config.yaml
n_layer: 11
d_model: 160
moe_layers: [0, 1, 2, 3, 4, 5, 6, 7, 8, 9, 10]
normalize_top_k: true
router_cosine_scale: 20.0
n_head: 5
head_dim: 32
parallel_block: false
grad_clip: 0.5
decay_shape: "linear"
final_lr_fraction: 0.0
seq_len: 1024
Below are experts of layer 6 (counted from 0) of a mixture-of-experts language model. Rows are named router (the router's row for the expert), gate (a neuron's input weights, with its number), up (a neuron's input weights, with its number) and show model dimensions 0-159. Each number is 50 + 15 x the weight over its row's rms, rounded and kept within 0 to 99.
After each expert's rows: "gets" lists some tokens that make up at least twice as much of what it gets as of all text. This comes from a sample of Wikipedia text that the model never trained on. Tokens count by the router's weight.

# expert 78
router:62 57 44 45 42 39 93 43 36 60 60 35 56 49 58 59 49 37 73 32 44 52 39 68 63 51 83 29 54 59 47 38 76 37 75 45 77 44 51 33 37 52 60 33 39 56 32 40 64 48 37 42 55 33 22 48 55 74 52 57 34 43 49 37 30 53 61 22 52 39 53 37 47 13 62 59 44 50 51 84 38 83 54 47 91 50 48 58 82 29 64 52 44 61 54 69 38 69 68 47 88 59 50 46 36 33 57 39 27 56 60 61 51 42 53 61 56 62 35 50 47 64 54 61 32 31 63 36 65 60 35 45 57 72 63 69 39 63 69 44 17 53 36 64 67 36 56 45 56 80 38 54 57 56 34 21 55 38 53 77
gate0:40 55 61 45 38 44 50 61 51 55 60 56 73 80 40 65 62 38 49 32 57 48 59 57 53 59 80 53 66 67 48 72 23 20 57 52 69 42 52 57 43 72 43 54 70 59 58 66 69 45 69 39 21 54 64 37 52 63 30 60 51 41 54 48 59 57 25 25 52 60 33 13 31 53 40 49 60 59 54 60 53 28 44 55 42 55 59 44 19 74 13 19 46 40 43 51 63 35 66 55 40 50 44 55 13 25 44 53 47 43 27 42 36 59 40 80 33 46 62 51 67 29 57 32 69 34 55 13 52 60 06 54 31 40 52 74 43 42 24 50 26 70 43 43 34 63 49 48 43 72 55 27 50 55 51 57 53 28 52 44
up0:45 71 70 71 27 45 39 55 72 54 49 63 58 56 46 31 58 54 53 44 54 60 61 50 85 47 51 74 49 79 44 32 46 57 35 37 71 69 39 59 55 46 66 84 52 52 37 30 58 45 43 78 48 36 61 53 36 67 61 57 51 52 59 42 58 47 60 54 63 55 56 41 39 71 47 46 72 24 58 57 48 59 35 68 36 32 32 48 36 68 40 20 68 48 55 52 82 50 47 67 18 43 66 51 09 38 60 53 55 14 51 32 71 60 30 82 49 48 72 66 64 72 59 41 23 53 32 37 52 31 16 47 46 34 62 40 45 56 59 49 70 59 37 78 12 54 54 51 50 71 48 42 46 46 52 56 21 32 51 54
gets: "qu", " P", " N", " G", " T", " Ad"

# expert 16
router:46 62 34 67 75 42 30 39 66 67 50 55 34 38 54 47 44 42 62 22 24 30 49 73 72 56 66 55 49 48 57 32 81 37 70 47 49 51 43 57 28 72 56 28 58 42 67 48 39 33 55 50 19 51 59 36 32 45 70 57 60 36 52 39 26 56 37 47 57 65 30 50 09 58 73 46 70 56 56 55 57 65 37 70 56 68 60 61 43 51 62 55 31 65 29 55 52 35 76 64 74 52 41 57 77 36 25 21 40 69 76 62 79 46 31 61 57 44 47 47 33 70 61 62 63 38 87 61 57 52 49 13 47 54 51 71 39 69 40 27 74 54 55 28 67 44 48 60 56 56 64 52 58 56 24 48 61 50 34 63
gate0:57 38 62 45 34 37 32 36 71 69 58 45 33 50 31 34 30 43 51 50 62 66 66 87 42 57 26 67 33 27 47 71 57 44 47 78 45 54 44 49 44 28 51 30 78 56 36 17 67 72 54 32 55 54 49 48 56 55 66 51 55 61 24 46 63 36 61 56 58 65 59 46 27 41 37 68 50 66 49 46 76 92 24 62 34 52 26 38 33 60 27 61 33 35 46 57 57 44 46 37 40 55 84 79 46 47 32 34 22 37 56 45 18 40 55 38 62 26 73 70 50 41 36 16 52 48 40 54 49 58 35 35 49 64 46 44 51 18 39 58 58 36 48 53 51 43 46 32 38 49 67 30 59 49 68 29 38 59 36 30
up0:67 34 73 74 55 77 58 66 46 46 71 50 75 45 62 68 77 35 58 54 56 48 33 31 44 63 65 50 35 48 32 25 62 59 49 54 35 57 37 53 67 70 39 66 67 47 52 81 43 36 61 68 58 36 55 37 40 51 57 44 43 68 47 39 48 57 62 38 34 28 72 59 76 48 33 32 37 19 33 68 51 53 42 39 63 58 30 45 44 48 75 44 52 59 41 39 80 46 55 38 51 29 61 57 76 52 74 17 61 57 48 61 82 42 31 49 65 59 37 38 54 46 66 35 26 60 90 49 50 45 49 72 41 39 62 50 38 75 52 26 78 80 70 49 56 85 69 31 44 46 39 65 41 38 52 51 37 40 29 37
gets: " A", " O", "O", " E", " I", " | A"

# expert 4
router:39 46 23 69 41 32 41 76 38 79 70 69 49 45 38 73 42 37 52 72 60 31 51 51 60 61 48 46 22 38 62 55 38 61 55 73 52 40 39 46 67 59 42 36 61 50 38 32 57 60 69 87 56 51 82 36 46 40 31 65 65 51 85 30 64 53 17 47 34 31 45 49 43 45 49 54 53 76 53 70 55 66 48 60 31 67 78 18 54 46 22 66 28 67 64 35 72 26 53 35 45 71 31 57 61 56 55 37 72 81 59 47 39 49 66 62 77 27 39 36 23 45 55 57 77 38 79 50 41 47 45 44 60 50 55 35 52 30 58 53 64 38 54 38 56 69 44 66 56 39 67 31 73 50 43 55 62 52 54 58
gate0:45 69 59 38 55 23 39 48 45 70 31 60 70 60 38 26 38 41 38 51 48 61 35 87 57 40 43 44 89 38 56 44 79 41 65 66 52 61 50 62 35 45 57 51 62 34 19 32 65 36 64 48 43 36 51 59 34 50 57 23 59 36 78 39 53 61 20 36 58 38 37 61 36 55 40 46 54 39 26 69 53 42 61 24 46 71 57 38 51 61 69 43 49 77 27 41 43 37 48 67 26 38 71 60 49 36 45 56 59 25 58 71 64 45 39 28 26 54 37 62 52 36 49 37 84 65 37 63 47 22 67 67 40 24 38 39 43 35 58 30 22 35 72 45 57 55 69 33 69 48 34 46 40 50 34 36 69 69 59 74
up0:53 48 35 36 73 59 38 52 43 53 57 46 42 39 82 71 70 37 22 61 46 48 57 38 55 72 52 58 61 47 45 48 44 60 51 53 43 76 44 52 64 64 34 34 61 61 25 47 47 66 31 58 62 59 55 43 74 38 57 51 55 50 26 41 69 69 75 39 62 48 54 79 52 56 69 37 76 35 60 52 33 22 44 36 64 38 88 70 64 59 40 35 56 66 43 54 47 42 20 37 55 23 52 42 48 51 44 64 84 75 55 64 32 43 43 41 46 54 35 51 28 58 29 52 56 70 33 38 20 99 46 52 54 48 61 56 88 32 32 44 42 68 54 33 24 64 52 37 55 70 34 70 60 59 40 44 35 58 36 24
gets: ".", "!", "\" | ", " de", " You", "..."

# expert 42
router:52 37 38 40 66 42 49 58 22 47 38 51 63 59 36 32 33 68 68 24 42 40 83 54 37 74 58 34 38 58 40 64 39 39 64 70 61 40 49 36 51 43 28 28 55 56 38 54 60 64 55 34 34 49 96 42 69 74 58 67 85 67 42 49 55 42 56 41 68 75 25 71 46 47 34 55 72 62 21 51 67 38 37 47 44 52 68 06 47 24 43 31 43 47 65 55 49 32 50 39 54 37 45 51 43 34 23 83 34 47 54 40 61 40 77 32 60 69 47 54 37 54 45 34 42 40 23 60 52 52 51 55 39 58 67 21 77 53 46 44 64 41 66 57 58 53 33 48 43 35 60 62 94 58 45 59 41 58 42 52
gate0:23 77 51 65 72 42 38 56 50 52 58 61 48 28 58 49 90 48 53 53 53 71 63 33 76 40 63 68 54 50 44 52 34 52 43 36 40 63 53 24 41 17 73 65 61 39 55 31 58 46 75 60 38 56 69 29 36 31 41 50 40 54 74 56 52 52 60 43 49 41 53 39 48 42 55 40 35 35 49 39 39 58 62 48 33 55 56 30 76 40 56 71 48 40 26 47 30 56 55 34 44 66 50 48 73 44 39 43 53 54 97 46 38 77 55 63 50 29 16 43 18 53 65 36 66 46 84 50 40 40 71 27 51 31 39 58 78 55 77 20 52 43 77 50 64 80 40 49 40 77 59 55 63 42 53 44 57 39 52 67
up0:69 31 44 50 43 65 79 49 43 54 35 41 52 52 42 55 31 55 63 55 39 49 29 67 32 37 28 50 55 48 57 50 56 53 63 57 62 16 53 69 73 82 59 58 53 60 33 58 42 47 12 49 59 59 25 58 77 49 47 52 71 54 30 22 51 30 32 75 41 47 57 64 52 63 27 59 61 76 31 62 50 49 44 53 34 58 60 60 27 45 34 55 53 56 70 42 48 33 51 71 41 49 39 61 33 62 59 39 59 55 15 42 72 36 28 21 48 75 88 53 81 58 34 80 44 43 23 67 58 60 44 77 62 59 64 58 38 18 25 67 40 56 36 47 51 25 69 47 60 20 46 46 41 47 56 56 51 59 48 40
gets: ":", "-", ";", " –", " -", ");"

# expert 73
router:46 44 46 43 69 55 46 39 52 45 60 68 29 49 61 70 54 72 32 52 51 57 49 39 40 66 40 01 45 41 37 44 61 42 43 67 59 36 52 32 57 47 58 44 44 51 50 62 58 49 73 25 47 32 30 40 24 59 42 23 59 82 45 21 36 59 63 46 48 73 33 71 51 49 44 53 74 61 67 54 48 42 39 45 43 68 56 45 67 32 69 36 51 81 73 63 31 62 38 45 46 55 62 40 63 62 70 72 36 35 81 63 68 30 67 53 72 48 51 57 35 33 24 90 42 49 57 87 51 48 93 58 30 39 67 36 65 65 33 32 31 41 42 47 45 40 56 70 43 42 59 35 52 67 56 65 49 35 40 73
gate1:24 20 70 59 59 28 52 65 34 51 64 42 56 42 54 72 34 54 37 77 80 69 30 38 58 69 67 47 64 61 38 36 39 40 36 47 60 22 59 47 67 26 57 41 60 50 78 28 45 63 60 37 49 76 51 19 34 62 55 55 49 50 38 91 50 46 56 48 34 27 61 69 35 48 43 73 34 58 41 72 59 31 45 50 48 42 57 46 24 35 48 22 35 70 57 52 47 34 57 40 21 41 55 49 32 61 76 37 43 26 63 30 69 47 73 43 48 59 49 73 47 68 50 40 49 58 31 73 46 67 31 52 66 48 46 63 36 50 00 37 33 60 39 65 47 33 29 59 55 46 38 53 67 36 58 61 59 58 49 61
up1:39 70 27 53 27 59 53 37 83 45 49 60 44 55 54 54 62 44 63 44 40 46 74 49 42 59 33 60 35 27 32 45 40 41 43 43 32 64 43 39 40 72 49 42 36 41 33 53 63 51 72 64 38 38 61 61 69 36 66 41 71 49 52 32 53 64 60 45 90 72 36 33 64 52 69 41 52 39 55 36 38 70 56 52 34 47 39 58 70 61 59 75 50 34 84 35 63 59 23 57 61 52 51 39 50 50 28 78 58 93 51 72 48 49 35 56 66 38 57 38 47 32 50 65 48 54 82 43 35 67 69 47 48 44 57 63 81 39 99 72 57 54 63 47 35 75 70 26 53 37 71 43 30 61 35 29 38 49 53 59
gets: ".", "s.", ").", "\".", "es.", "ing."

# expert 61
router:86 49 23 61 50 56 49 58 52 52 49 07 48 67 51 51 21 49 44 52 77 68 53 83 54 42 87 48 54 59 46 31 48 53 50 43 58 60 45 49 39 68 48 17 75 58 52 69 26 52 22 27 36 43 53 60 46 41 43 56 61 34 43 66 42 43 33 55 55 41 33 46 39 33 56 73 54 38 78 50 29 60 56 57 46 69 50 26 46 77 52 38 10 48 46 59 45 65 31 36 47 38 55 45 70 48 13 45 25 42 56 70 46 69 55 60 74 49 49 51 74 68 52 49 65 46 67 65 58 54 69 42 56 81 65 61 39 66 50 47 67 71 49 25 45 29 39 42 33 59 44 53 50 69 39 44 60 75 20 65
gate0:35 49 54 66 53 51 50 46 63 42 58 47 67 44 56 39 61 53 25 42 71 64 54 61 37 31 66 36 56 56 34 73 10 54 55 38 58 34 61 27 37 44 72 28 55 64 34 56 33 51 64 52 48 76 08 54 46 47 40 42 52 82 66 44 50 40 33 54 62 47 41 30 68 61 33 34 33 30 47 58 49 49 67 46 60 76 44 50 68 16 42 45 66 35 55 50 42 77 45 46 46 68 13 22 24 61 41 21 64 33 50 39 68 42 54 54 41 43 45 44 84 50 43 22 26 45 39 72 25 39 38 50 39 54 40 38 70 45 30 32 61 34 37 62 46 47 44 54 60 66 57 20 55 50 89 40 34 60 34 60
up0:48 57 30 82 45 69 52 39 51 56 59 44 54 64 55 34 72 33 58 43 48 57 50 77 64 35 67 34 47 99 51 54 55 45 44 31 56 38 48 56 32 45 44 41 65 58 43 44 41 50 49 36 41 59 37 45 53 37 47 41 33 79 38 38 40 38 56 48 50 41 33 60 60 63 55 30 61 21 55 46 38 32 41 53 60 31 85 68 79 46 60 24 30 43 42 28 21 63 56 47 71 50 57 34 33 44 42 56 56 48 49 43 49 48 60 48 56 57 32 57 71 48 51 16 20 04 38 62 47 43 74 34 49 46 68 24 86 39 62 31 52 31 12 45 32 43 17 25 57 49 52 40 53 61 46 23 50 43 41 33
gets: "C", "D", "L", "S", "R", "T"